Weights of a small mixture-of-experts language model, trained from scratch on English Wikipedia: 78.1M parameters, 64 experts in each of 7 layers.
Below are experts of layer 5 (counted from 0) of a mixture-of-experts language model. Rows are named router (the router's row for the expert), gate (a neuron's input weights, with its number), up (a neuron's input weights, with its number) and show model dimensions 224-255. Each number is 200 + 20 x the weight over its row's rms, rounded and kept within 0 to 999.
After each expert's rows: a language model's description of what the expert responds to. This comes from a sample of Wikipedia text that the model never trained on.

# expert 50
router,196,204,248,202,200,169,219,212,164,152,180,214,186,201,185,177,208,229,167,174,158,160,211,217,180,180,168,189,181,196,185,163
gate0,198,181,193,171,246,196,242,204,186,217,191,167,194,213,206,208,195,180,200,169,214,200,181,196,235,177,199,186,188,212,197,167
up0,206,212,235,248,185,195,225,215,176,186,177,204,183,220,226,179,204,204,208,193,211,203,170,201,194,197,179,201,190,215,196,211
gate1,187,217,202,177,202,172,198,215,193,219,216,224,207,214,223,203,203,203,194,186,168,206,210,214,199,189,191,197,210,168,193,239
up1,195,183,212,174,228,206,221,226,201,180,197,228,200,194,225,208,216,180,205,177,201,186,203,192,198,173,177,191,213,196,207,201
gate2,229,154,204,169,241,251,187,218,194,193,186,176,199,200,199,210,202,190,201,213,231,203,234,195,199,215,143,188,239,186,217,189
up2,173,206,169,204,179,184,197,194,204,251,225,194,222,206,198,213,188,173,202,182,225,210,161,193,204,198,242,198,203,200,179,196
gate3,204,200,218,196,191,181,216,172,234,188,152,167,178,210,217,200,186,224,183,241,210,163,195,216,219,192,187,179,160,196,192,190
up3,203,205,209,234,163,226,240,217,200,195,193,225,199,207,186,157,196,218,195,195,170,200,210,191,221,199,162,209,204,164,174,187
gate4,206,215,197,148,213,219,234,221,189,243,211,207,203,188,181,155,178,166,219,216,197,195,184,193,195,206,196,187,220,218,192,210
up4,200,192,188,202,247,187,157,223,204,203,177,218,191,202,188,208,206,201,179,185,232,179,166,179,242,162,191,208,199,203,212,196
gate5,222,181,213,151,190,190,169,192,197,199,225,167,198,189,179,196,225,187,195,188,202,170,215,204,200,163,214,215,199,214,237,192
up5,193,170,216,237,189,213,216,203,202,190,241,206,181,222,194,168,207,210,211,210,193,186,192,230,207,183,172,203,222,185,187,194
gate6,175,173,227,184,246,190,138,204,187,198,193,194,207,231,204,214,199,210,228,178,167,180,190,205,177,194,218,258,205,178,173,201
up6,171,199,215,197,204,192,141,196,191,210,177,151,203,225,186,206,196,200,203,181,184,163,190,216,188,194,208,224,215,159,214,220
gate7,201,212,200,212,227,198,186,197,183,152,174,190,190,164,203,191,196,215,203,231,144,144,193,201,217,170,229,181,195,232,186,198
up7,219,201,211,194,234,167,199,208,196,199,208,198,195,188,209,206,234,181,211,183,196,180,200,218,205,173,218,245,198,210,175,254
gate8,202,220,184,174,190,222,204,213,168,217,200,187,183,235,199,196,175,212,202,209,180,201,192,156,203,204,187,214,200,182,220,194
up8,207,162,194,225,233,172,225,224,218,210,165,193,190,214,200,232,186,179,209,205,221,199,230,195,229,223,195,180,193,200,214,187
gate9,182,192,230,217,239,208,217,197,190,190,175,240,225,181,181,232,214,215,199,173,232,175,206,207,161,195,215,198,212,184,195,208
up9,226,185,193,200,175,187,213,200,198,159,202,222,187,225,206,215,206,184,200,226,251,179,230,186,193,178,201,199,204,223,199,169
gate10,187,187,203,207,178,189,198,205,185,171,198,217,218,209,217,206,170,235,166,218,192,207,209,197,200,216,169,220,206,214,232,161
up10,203,183,215,210,178,216,199,217,196,165,190,187,211,191,194,204,191,234,195,200,190,165,188,203,210,231,170,204,177,195,259,168
gate11,211,220,207,182,215,230,193,223,195,187,203,156,202,165,207,183,193,204,211,217,197,205,202,174,202,213,176,223,220,202,185,192
up11,184,208,209,192,210,214,189,194,187,201,167,200,185,194,202,226,207,222,186,226,154,214,216,212,196,212,181,189,178,201,205,224
gate12,226,161,191,239,208,178,221,208,191,206,197,173,220,193,213,213,214,205,229,176,177,179,183,200,204,177,200,200,167,181,209,197
up12,203,209,194,171,193,220,180,203,230,234,197,190,207,184,173,223,189,219,190,250,196,183,170,200,196,230,189,189,212,165,183,208
gate13,190,200,200,217,194,220,232,206,230,231,213,217,205,203,183,207,203,202,213,269,191,189,181,240,198,191,206,215,179,201,187,206
up13,203,209,215,208,184,170,219,212,189,169,215,202,172,190,211,158,179,223,223,231,177,179,225,179,214,209,197,167,170,212,184,218
gate14,152,169,196,181,185,198,206,194,222,210,201,211,181,200,208,201,198,184,175,202,199,203,216,218,208,166,213,212,216,167,239,168
up14,198,211,192,201,194,216,195,172,164,179,176,204,199,241,212,208,172,233,224,190,197,212,169,214,197,217,214,204,196,184,191,234
gate15,180,190,210,172,208,212,197,223,209,179,183,214,179,196,215,197,200,208,215,225,221,219,193,186,179,207,197,206,182,210,198,198
up15,189,144,201,174,242,202,192,191,188,188,174,218,197,191,190,193,207,209,243,213,185,208,185,190,206,213,200,210,181,211,178,192
Description: Institution head nouns. Head nouns ending named institutions, events or things, such as School, Hospital, Championship, Award, Police Department, factory, church.

# expert 45
router,201,210,170,164,221,190,182,178,194,178,227,226,211,190,193,178,198,205,196,197,153,183,211,201,170,184,168,185,193,223,199,209
gate0,207,218,185,212,191,221,182,197,178,187,191,197,203,207,179,196,164,221,208,215,181,221,197,189,206,202,232,223,210,167,235,196
up0,204,183,175,174,212,185,193,240,208,218,222,177,152,185,183,228,203,219,206,183,201,184,210,160,188,209,243,139,187,199,216,203
gate1,208,199,199,185,208,190,178,208,183,148,178,180,219,188,221,192,214,190,205,189,193,165,176,204,182,191,227,235,171,168,282,213
up1,146,228,167,184,182,197,193,225,152,187,201,197,223,192,199,201,221,189,206,209,211,192,182,211,189,173,218,196,178,173,211,194
gate2,200,181,187,179,209,198,189,178,236,217,243,242,183,199,191,171,244,189,194,176,208,183,221,178,186,172,159,203,198,209,189,202
up2,192,221,192,161,183,199,195,221,222,168,214,187,204,211,213,219,162,218,207,200,197,198,175,241,200,166,221,170,190,174,227,196
gate3,200,210,192,214,193,170,201,196,185,208,196,195,245,227,178,191,189,195,174,207,164,186,166,171,179,212,193,193,200,218,186,233
up3,219,219,212,154,188,191,174,170,174,194,219,220,198,206,211,190,221,183,212,169,212,176,203,219,192,186,198,256,205,210,244,189
gate4,193,183,222,218,179,199,228,199,222,197,200,197,235,184,178,222,204,198,138,167,213,197,217,214,214,213,217,247,191,180,210,186
up4,200,172,212,192,214,201,201,189,188,225,192,193,203,181,208,210,221,167,181,199,188,264,209,211,173,238,203,177,218,198,189,173
gate5,178,204,209,181,202,216,189,202,191,222,222,229,198,222,194,165,190,186,225,196,152,210,227,173,238,175,183,195,203,231,218,213
up5,219,200,191,227,215,192,195,174,203,193,188,163,185,205,205,212,194,235,206,228,209,206,164,191,177,205,222,216,239,178,191,203
gate6,179,204,203,189,185,201,194,216,180,195,175,174,195,193,212,188,200,223,197,212,177,193,234,178,207,185,210,210,227,207,188,203
up6,188,186,203,188,193,201,199,185,221,200,182,210,262,228,206,203,200,214,220,194,219,171,206,205,216,227,217,189,170,202,190,208
gate7,223,195,204,199,163,189,201,205,229,200,211,198,208,182,228,204,215,194,176,197,211,192,230,199,235,219,223,193,173,206,158,193
up7,197,194,209,180,172,215,208,181,199,199,243,225,225,190,191,185,199,162,179,180,178,178,211,236,224,211,176,168,195,207,171,232
gate8,215,182,234,162,207,236,189,215,218,231,224,206,166,207,177,183,205,225,227,180,162,213,186,180,209,187,186,211,200,174,175,184
up8,192,209,204,225,149,170,236,177,213,178,187,201,205,232,227,225,220,190,224,177,234,186,228,194,197,175,207,212,184,189,193,184
gate9,186,187,176,197,162,217,210,208,220,209,220,162,225,169,196,221,179,213,175,218,182,190,178,188,203,203,182,166,205,205,206,191
up9,184,191,218,194,180,195,180,189,194,166,201,163,224,186,238,176,226,220,196,195,166,194,181,161,187,200,227,146,228,185,224,203
gate10,230,177,197,194,223,172,193,170,187,196,200,211,209,186,206,192,225,205,190,217,186,198,219,197,188,195,182,181,211,207,219,208
up10,220,221,205,197,143,210,181,218,207,185,252,191,182,221,206,174,200,192,211,197,224,171,214,183,218,184,203,193,180,190,171,153
gate11,193,177,181,199,238,216,191,210,198,180,179,190,245,183,210,188,181,201,198,200,221,208,195,193,198,188,215,187,197,214,185,198
up11,206,208,216,231,215,198,202,205,194,155,183,197,213,162,189,222,166,203,211,163,230,190,191,224,167,232,187,170,197,214,205,218
gate12,238,219,177,206,212,191,212,198,181,240,187,227,214,218,227,208,192,198,176,213,192,178,186,196,195,193,163,212,187,224,167,172
up12,171,194,229,229,152,204,233,219,205,201,202,184,177,196,198,194,214,238,214,209,209,219,191,180,201,192,198,193,251,219,243,210
gate13,209,210,163,169,200,205,192,191,200,242,208,164,169,187,211,192,183,196,230,199,183,209,189,205,200,213,178,211,196,182,174,214
up13,236,198,180,213,203,234,245,193,213,176,187,211,238,176,190,205,212,217,164,155,203,194,181,201,204,197,194,179,233,182,206,218
gate14,193,193,172,212,220,197,173,202,205,182,215,226,251,204,186,140,205,225,196,213,198,220,183,176,229,242,214,176,182,207,180,200
up14,210,198,196,188,259,202,238,204,196,213,202,203,179,147,215,237,193,199,221,197,257,222,209,237,197,200,218,216,204,186,217,227
gate15,199,202,181,207,223,192,209,189,204,188,198,215,198,199,226,191,202,182,191,226,179,206,190,180,203,218,170,204,188,213,232,232
up15,190,199,235,199,185,178,200,196,181,192,213,211,229,223,214,165,200,219,195,203,206,175,214,189,175,184,219,162,175,214,182,159
Description: Surname endings. Final pieces of surnames and foreign names, and whole common surnames, e.g. -berg, -son, Bou(cher), Rex(ach), Jones, Watson.

# expert 57
router,183,186,200,183,184,190,209,189,178,188,174,233,210,226,199,166,177,183,185,160,162,177,224,235,218,153,210,210,181,203,213,200
gate0,196,219,189,236,195,198,202,182,161,188,201,209,174,183,212,211,202,196,196,222,212,188,211,201,196,169,189,170,185,220,178,197
up0,208,201,186,201,192,164,179,207,191,214,217,211,197,209,202,203,193,197,202,224,197,220,215,190,184,207,207,197,200,190,193,187
gate1,222,218,214,159,223,239,170,213,188,196,188,180,171,184,216,188,212,188,222,214,174,159,192,228,194,186,187,158,177,191,176,188
up1,200,202,200,195,211,213,169,179,225,219,174,170,223,159,197,185,231,226,197,173,203,214,186,224,258,179,219,187,174,215,195,175
gate2,203,179,212,185,205,192,192,207,185,189,228,217,209,213,207,192,150,195,172,195,245,193,220,187,165,222,204,192,201,206,221,213
up2,236,215,199,173,193,157,223,177,195,192,196,211,176,230,232,200,216,201,240,187,189,199,177,204,171,207,196,201,172,190,215,196
gate3,203,215,187,186,173,208,225,201,222,209,216,188,224,202,176,205,182,174,163,213,173,192,196,186,166,236,201,221,193,198,188,197
up3,232,192,189,220,193,178,252,189,239,226,220,215,224,201,226,169,164,211,181,212,183,199,229,198,214,231,212,182,204,242,199,204
gate4,192,191,171,200,183,173,183,196,194,205,195,219,222,222,195,173,198,207,167,212,154,169,166,189,202,189,185,165,182,213,203,191
up4,174,193,201,201,204,228,184,214,154,198,172,224,203,158,219,190,212,201,215,196,188,215,193,194,238,222,203,180,186,194,187,213
gate5,249,215,169,175,223,187,221,229,197,226,198,207,179,233,200,184,199,187,225,195,200,219,202,222,196,191,182,194,192,181,178,176
up5,220,190,207,212,220,188,210,166,202,201,195,216,176,217,227,190,201,190,183,166,201,219,187,255,208,217,205,201,175,191,187,232
gate6,241,209,191,190,173,185,211,160,165,224,214,214,193,159,218,201,171,235,203,216,198,196,182,201,195,230,181,130,194,199,204,215
up6,203,215,212,229,222,245,196,213,233,198,181,195,196,173,190,236,230,209,247,206,197,185,222,192,189,203,182,222,229,226,214,202
gate7,220,201,219,160,215,182,209,213,215,225,200,214,201,205,192,214,202,188,201,233,210,189,235,198,207,198,188,219,261,237,232,190
up7,176,178,189,199,210,187,201,186,189,242,189,202,181,183,192,171,185,198,158,209,196,197,196,168,205,187,186,199,220,191,200,170
gate8,197,215,184,228,173,222,205,181,179,243,234,176,190,157,195,203,203,209,200,218,218,201,206,180,188,218,183,182,211,233,205,203
up8,188,192,211,198,189,215,224,199,193,198,207,175,197,198,171,209,221,199,187,197,163,179,213,163,209,165,235,217,196,213,193,173
gate9,204,198,200,215,168,217,196,196,199,189,136,233,234,198,242,186,177,186,220,227,223,196,217,169,220,196,203,203,204,199,192,196
up9,192,165,210,200,211,202,168,222,161,223,205,198,215,248,190,214,210,188,188,178,214,192,201,175,217,187,197,237,210,211,211,181
gate10,177,186,199,175,176,204,208,193,192,222,209,213,214,235,205,200,203,188,177,203,210,203,183,146,175,170,212,215,215,227,170,178
up10,204,209,201,211,237,169,164,200,178,199,186,194,165,148,205,181,209,192,203,215,196,183,211,227,207,257,193,208,230,227,208,193
gate11,212,204,185,195,211,216,193,208,232,195,184,202,189,203,233,188,176,188,218,204,203,202,198,188,207,239,202,197,200,233,211,198
up11,182,235,180,197,168,206,244,177,184,156,210,203,169,231,196,205,182,193,207,223,186,191,194,184,200,202,219,221,203,220,183,153
gate12,210,182,183,241,216,179,181,215,154,211,222,220,198,205,188,186,202,225,201,217,250,209,211,185,187,197,178,178,233,216,210,176
up12,196,220,242,191,199,162,226,235,179,219,190,240,186,210,196,203,200,186,190,205,181,204,202,226,211,189,208,223,152,188,243,217
gate13,189,204,137,226,179,215,198,205,197,180,214,207,226,196,253,195,213,212,222,168,179,190,200,184,208,217,193,168,203,216,227,190
up13,184,192,228,208,207,186,199,171,177,217,210,238,169,182,234,197,188,192,196,218,173,219,165,179,191,190,178,189,237,173,208,174
gate14,219,201,206,228,162,196,192,215,199,217,223,200,224,191,227,154,188,192,197,228,185,243,170,176,214,209,209,196,184,223,223,190
up14,168,207,190,214,252,198,202,190,218,151,220,196,170,197,187,221,186,204,212,199,206,226,189,216,172,220,174,234,206,177,228,178
gate15,228,174,183,180,209,237,216,182,189,276,178,201,199,189,220,211,194,243,213,226,188,212,207,174,193,200,198,170,194,198,207,215
up15,186,179,208,206,212,184,195,217,220,210,211,191,207,225,197,223,213,246,178,179,229,211,186,211,216,170,185,213,174,178,185,194
Description: Adjective suffixes. Adjective-forming and participle endings completing a word, such as -ive, -ous, -able, -ical, -ial, as in "cohesive" and "formidable".

# expert 14
router,207,223,170,182,202,224,189,208,194,181,202,190,230,190,170,232,220,175,201,217,170,143,191,234,177,171,183,194,217,203,183,203
gate0,170,186,232,206,211,222,217,178,195,202,204,193,178,187,191,203,213,214,196,172,190,182,199,206,229,172,190,204,183,175,222,193
up0,188,182,202,205,204,169,185,201,140,220,191,183,161,214,207,199,222,190,202,205,204,209,152,244,184,181,189,211,219,205,154,230
gate1,214,210,231,216,212,233,192,201,178,194,201,201,211,194,180,186,215,200,189,225,193,193,151,208,184,196,197,215,208,194,178,206
up1,201,204,213,202,199,193,199,174,224,158,211,181,181,189,220,158,190,184,216,192,210,195,217,199,190,204,175,224,208,173,199,193
gate2,217,197,170,181,206,201,195,175,199,174,196,185,201,217,165,225,202,191,234,186,192,218,178,214,234,201,236,233,204,219,172,172
up2,221,203,225,191,173,170,210,225,209,208,210,210,195,209,215,232,194,182,224,177,219,229,224,210,210,210,191,202,216,214,195,193
gate3,177,180,210,193,206,188,218,209,210,194,198,204,218,206,221,277,169,186,187,199,211,162,211,188,202,193,202,200,224,188,187,174
up3,199,204,194,205,181,212,223,175,216,191,210,217,170,191,181,212,195,211,206,235,213,218,196,154,256,202,182,237,219,192,206,187
gate4,209,210,212,211,208,178,225,164,180,199,189,214,178,193,232,228,212,196,222,206,202,201,189,216,203,207,180,173,215,234,154,198
up4,206,226,184,183,176,181,201,218,220,181,189,195,196,186,181,203,222,206,206,199,199,192,198,221,223,224,221,173,207,221,145,214
gate5,212,214,197,229,174,183,216,209,222,204,204,196,210,207,193,218,200,196,185,211,224,210,212,196,148,184,199,191,186,183,225,188
up5,194,189,205,222,230,210,202,211,151,251,207,195,195,198,198,172,178,177,211,210,200,214,180,203,228,209,202,186,213,246,186,222
gate6,162,201,211,181,202,179,193,177,173,239,179,179,163,199,216,206,208,229,202,230,166,186,193,172,186,177,151,207,196,232,222,212
up6,192,195,172,194,209,191,209,228,167,153,227,231,214,206,225,200,239,205,177,209,165,204,195,206,212,225,190,192,194,178,203,211
gate7,189,180,163,205,233,183,191,215,197,180,150,215,196,178,189,226,191,219,207,178,188,233,185,178,196,198,141,170,195,190,220,194
up7,212,206,237,170,188,208,223,227,197,213,207,207,169,191,209,186,188,186,162,166,201,208,218,212,173,181,180,200,209,210,195,183
gate8,205,215,209,174,214,189,185,188,199,219,195,187,212,181,211,208,217,193,227,220,167,208,237,188,198,199,226,184,210,195,202,203
up8,208,140,182,207,206,194,211,191,161,202,224,219,183,205,188,231,153,215,185,187,201,236,174,183,190,200,187,181,200,197,193,189
gate9,202,195,221,188,179,214,227,167,201,207,182,163,207,204,190,210,208,205,176,147,208,192,154,206,221,195,195,219,185,189,202,169
up9,223,206,230,214,187,207,185,176,180,231,220,195,219,215,214,181,223,175,185,182,161,198,135,182,178,173,202,185,186,176,202,203
gate10,209,162,221,196,198,165,211,164,188,198,180,238,189,219,175,192,206,212,195,184,233,181,193,234,193,173,203,231,211,208,187,198
up10,190,186,228,201,203,207,201,188,190,161,204,204,166,217,182,163,216,192,213,211,179,184,232,239,181,146,225,220,216,196,167,197
gate11,214,204,180,223,185,154,196,196,190,206,208,192,229,191,154,204,144,201,208,207,207,247,192,204,196,192,202,204,210,180,182,199
up11,193,201,208,230,236,214,215,194,189,224,196,206,233,221,267,187,226,197,195,181,221,163,184,182,187,190,199,190,169,206,205,245
gate12,193,216,192,216,197,217,193,163,199,192,212,197,178,223,226,194,213,184,210,149,195,196,218,215,195,168,203,179,210,183,182,181
up12,196,209,172,238,206,230,180,177,229,166,217,176,214,221,222,191,200,189,217,171,192,191,218,214,198,173,227,222,222,228,188,182
gate13,196,204,192,173,199,217,203,228,170,226,183,198,209,192,181,219,222,203,180,184,191,215,207,171,230,198,196,206,200,234,195,185
up13,216,217,213,234,202,195,198,179,183,183,197,210,204,221,199,204,216,189,212,197,210,203,169,218,182,192,238,201,201,208,205,189
gate14,198,197,208,180,220,187,214,192,155,179,194,227,218,210,220,219,183,195,197,178,170,180,174,232,160,180,175,165,182,188,180,206
up14,190,216,170,212,206,214,204,194,181,229,190,191,206,231,162,181,211,176,212,201,195,199,224,207,244,211,203,189,192,210,216,186
gate15,193,218,192,191,208,221,209,191,185,185,192,208,185,195,183,207,195,192,191,228,193,203,211,225,199,216,265,206,208,217,201,205
up15,216,193,164,176,189,190,203,240,200,194,176,196,216,241,188,189,180,185,203,190,191,168,200,221,217,189,226,228,186,188,219,168
Description: Copulas after subjects. Verbs like was, is, were, are right after a sentence's subject, often fused with a preceding comma or "and", as in "and was assigned".

# expert 35
router,182,192,189,147,225,207,218,177,189,191,172,217,234,213,204,232,175,227,184,185,185,179,226,196,191,161,193,176,207,181,200,193
gate0,178,191,199,224,193,179,207,210,202,215,224,226,199,144,189,209,168,201,176,200,203,198,206,214,197,214,213,193,225,195,184,208
up0,184,198,156,203,183,219,201,201,200,155,190,203,179,222,196,202,187,210,210,209,221,163,181,202,197,210,207,182,220,191,211,184
gate1,207,171,209,209,201,206,169,199,178,191,194,208,192,188,199,193,193,215,190,233,216,201,205,221,203,215,211,206,189,219,171,203
up1,207,188,208,166,206,230,175,193,193,173,236,218,161,180,206,175,207,233,224,225,203,206,191,218,200,188,211,192,192,208,208,176
gate2,173,207,217,217,168,209,194,203,219,211,187,198,177,189,194,201,226,211,191,209,217,184,192,191,167,207,190,221,230,212,171,187
up2,238,213,188,168,185,203,187,204,205,171,196,178,196,197,168,195,205,210,250,208,178,213,206,195,221,190,205,191,192,191,205,248
gate3,183,169,208,269,204,181,203,200,182,219,175,192,201,224,229,212,219,217,192,228,189,192,184,185,201,190,205,179,207,188,205,238
up3,178,173,191,212,215,178,211,192,218,204,203,207,177,234,196,207,172,139,236,189,178,211,217,192,184,196,185,235,185,199,217,189
gate4,194,216,191,217,168,182,174,210,188,193,219,197,205,223,188,178,180,211,164,184,186,216,200,199,180,159,205,202,190,192,184,209
up4,181,194,166,211,211,245,179,213,173,238,209,228,228,155,209,198,224,250,212,204,188,213,196,170,229,216,210,218,191,215,187,204
gate5,191,193,223,199,180,186,147,207,214,191,193,217,202,184,224,186,211,187,206,185,188,174,177,222,187,185,217,213,242,182,204,222
up5,206,180,211,206,188,235,207,219,225,214,193,214,202,217,218,214,247,201,211,224,182,176,177,193,208,153,181,187,201,190,152,222
gate6,227,227,206,202,189,176,197,232,169,229,179,204,177,195,200,165,210,228,187,188,194,206,217,257,214,185,188,198,192,180,157,204
up6,212,166,200,219,213,213,216,217,219,229,172,214,226,200,204,220,236,184,156,186,194,172,179,189,200,198,184,206,175,207,210,180
gate7,201,194,207,166,202,162,193,225,160,206,235,185,164,184,183,189,245,172,234,187,202,217,236,194,209,189,203,224,179,251,251,210
up7,180,209,184,210,200,230,243,211,186,178,166,220,207,206,184,162,197,215,189,206,194,235,180,229,200,187,199,214,197,150,209,225
gate8,206,236,226,202,177,150,214,195,237,178,201,221,176,206,180,185,215,189,203,202,202,193,181,247,204,175,193,187,217,167,209,190
up8,217,236,212,196,198,200,202,189,219,190,190,215,195,193,177,220,214,189,228,192,203,241,197,188,215,209,229,158,229,233,179,195
gate9,198,204,197,227,204,189,202,198,159,187,194,230,200,205,234,202,194,224,226,156,187,205,167,203,200,175,212,188,251,186,192,191
up9,180,217,178,178,225,203,222,197,222,191,202,205,184,179,212,207,212,182,192,184,192,203,196,173,189,217,173,203,190,196,192,150
gate10,187,192,183,217,213,172,209,197,158,227,156,201,177,210,216,179,207,211,181,178,171,196,201,199,259,193,219,176,209,205,207,197
up10,193,194,179,204,201,225,212,189,220,174,214,217,224,228,199,217,205,211,196,159,236,216,196,179,206,161,216,195,229,200,197,217
gate11,157,220,198,210,192,206,209,236,144,198,220,207,190,229,181,201,187,216,204,201,174,182,181,210,227,195,190,207,232,182,156,188
up11,212,199,209,209,252,202,218,189,224,199,198,209,188,183,177,215,227,202,203,205,211,221,213,167,202,192,185,173,189,208,219,197
gate12,199,186,211,206,213,195,183,205,234,208,194,215,174,177,181,159,210,206,191,213,160,208,195,195,207,209,201,207,184,209,196,195
up12,199,205,189,230,192,217,226,226,209,195,188,203,186,181,229,242,192,216,210,240,225,191,207,152,161,217,209,183,205,205,171,192
gate13,208,182,155,196,185,178,190,207,212,184,244,200,200,202,182,183,192,175,201,199,192,212,186,179,209,179,203,212,206,216,203,191
up13,216,203,186,183,188,192,155,221,188,180,232,197,233,212,187,198,167,204,182,211,193,190,197,191,134,169,211,200,201,190,225,212
gate14,211,185,177,212,192,215,204,195,179,213,212,207,183,180,206,183,188,227,216,193,189,244,199,173,189,207,215,203,229,213,175,172
up14,199,181,203,196,203,174,196,167,212,184,252,214,213,195,180,212,202,180,171,177,178,184,219,213,205,195,192,238,203,200,189,207
gate15,165,223,183,206,180,192,209,198,183,131,166,216,206,204,244,211,188,204,219,180,199,213,180,193,223,189,216,207,174,185,229,204
up15,204,193,171,192,215,205,198,212,223,207,165,195,189,196,181,183,159,203,242,212,180,188,232,179,201,228,218,157,157,210,175,197
Description: Taxonomic name endings. Word-ending pieces of Latin genus and species names in taxonomic lists, such as Fusobacter-ium, Bug-ula, Commiph-ora.

# expert 2
router,201,176,167,174,227,193,201,192,194,206,156,175,225,218,179,181,190,220,169,189,160,200,216,215,212,182,172,197,193,205,217,204
gate0,221,215,204,198,196,202,182,199,193,212,218,212,206,220,238,187,197,235,200,208,184,210,190,194,178,159,213,197,190,199,202,198
up0,180,206,186,192,210,223,235,199,232,154,194,214,228,164,170,212,162,175,196,207,200,200,206,240,188,235,228,217,221,180,209,195
gate1,229,200,202,215,166,253,185,171,209,163,221,254,180,203,170,224,188,216,196,220,189,190,175,171,184,157,208,189,179,194,151,191
up1,224,211,222,227,175,196,200,209,194,196,203,230,179,193,194,185,200,222,203,222,211,204,214,199,181,173,185,169,206,202,204,245
gate2,166,175,184,216,203,168,195,207,205,177,209,231,211,227,206,208,170,185,216,200,173,170,166,215,221,179,179,181,222,193,200,200
up2,238,176,213,203,216,194,204,242,195,221,232,215,178,171,180,204,238,196,184,235,211,220,226,184,219,218,217,188,184,199,183,181
gate3,197,215,210,187,202,244,229,186,174,198,173,177,195,243,198,191,182,188,205,211,155,200,210,185,199,173,224,222,182,200,199,203
up3,190,162,202,199,158,189,165,177,209,170,189,221,197,196,215,188,193,210,197,212,199,204,182,180,171,207,222,217,222,204,175,197
gate4,200,203,197,254,236,183,215,176,195,184,200,189,197,177,185,204,224,204,225,209,221,223,224,212,183,204,234,220,175,154,200,215
up4,201,183,181,223,213,181,227,191,207,238,161,202,188,203,203,178,177,204,194,203,191,207,181,235,222,214,210,206,205,206,199,183
gate5,204,204,198,215,231,171,154,203,230,204,208,223,216,194,178,180,218,215,192,213,166,211,179,187,201,197,167,184,228,215,209,175
up5,206,208,194,208,206,238,182,192,245,221,209,156,208,191,213,166,230,201,191,206,214,226,191,173,228,232,173,169,171,206,208,189
gate6,215,198,184,193,228,195,211,198,211,187,183,182,225,247,176,206,209,185,199,186,178,193,200,179,236,189,182,199,193,191,206,201
up6,199,194,182,202,176,227,177,154,196,202,225,202,176,207,201,187,188,181,202,183,200,232,227,211,196,200,200,240,231,185,162,222
gate7,179,215,219,199,188,166,222,172,186,229,186,172,184,232,163,187,223,183,204,220,177,186,198,154,216,156,183,192,179,213,192,194
up7,159,209,189,172,190,182,177,211,169,238,191,199,248,209,169,215,187,181,206,205,223,160,214,223,196,184,172,167,144,200,202,194
gate8,195,192,194,218,190,206,214,232,193,216,184,165,232,196,209,222,223,189,211,202,226,180,227,201,188,218,209,229,204,198,198,199
up8,205,185,177,186,183,190,197,195,213,218,194,235,188,169,198,214,197,190,227,157,255,173,247,208,196,210,177,171,187,193,200,179
gate9,194,224,194,237,181,190,204,228,224,171,207,248,178,245,184,214,152,194,203,190,176,199,184,232,216,212,206,193,215,245,217,183
up9,209,204,190,217,205,208,253,184,230,186,214,229,195,234,219,176,220,225,182,198,215,222,189,199,207,203,201,206,199,212,177,213
gate10,205,205,217,183,140,191,234,209,237,195,190,178,214,253,191,202,199,212,186,194,208,180,202,220,192,181,200,201,184,216,170,176
up10,228,179,198,163,202,212,195,199,205,213,171,172,218,213,213,197,189,213,213,200,198,193,213,219,183,180,204,188,167,203,166,175
gate11,210,215,174,162,217,207,170,196,244,218,226,203,180,188,189,204,213,183,213,199,165,207,181,192,195,224,191,192,218,181,197,218
up11,193,230,188,183,181,217,216,218,206,182,163,197,223,153,207,210,182,195,190,202,207,142,219,228,182,205,172,179,230,236,168,208
gate12,218,172,160,170,196,229,222,199,196,191,242,192,196,207,197,229,215,200,206,215,189,194,219,176,199,187,175,178,209,207,181,193
up12,207,198,197,234,199,210,183,189,176,212,188,178,200,195,210,224,214,229,201,170,198,180,229,195,232,155,204,191,184,224,201,177
gate13,193,204,207,188,195,178,215,206,231,218,187,225,199,191,217,201,187,160,173,201,217,217,204,208,171,210,194,216,167,191,228,239
up13,198,193,233,233,170,191,199,175,197,186,210,243,199,201,188,211,189,180,188,207,172,219,174,225,236,184,213,226,197,203,195,173
gate14,176,208,201,205,162,187,198,198,172,208,185,213,176,212,197,208,170,209,205,206,196,233,176,216,191,197,191,225,209,171,192,180
up14,235,223,220,197,209,181,220,200,223,207,199,188,204,180,165,174,212,186,183,203,204,191,271,183,200,189,219,210,183,197,200,224
gate15,213,176,179,195,171,185,244,200,197,179,197,180,191,224,178,208,199,209,211,199,244,240,238,183,204,190,229,202,196,211,250,200
up15,195,223,195,199,193,235,210,214,205,189,179,211,182,175,201,236,178,202,187,176,245,185,208,204,214,190,209,183,197,178,193,230
Description: Taxonomic name fragments. Inner word pieces of Latin and scientific names in species lists, plus chemical terms, such as Desm-ogn-athus, b-rom-ide, -omorph.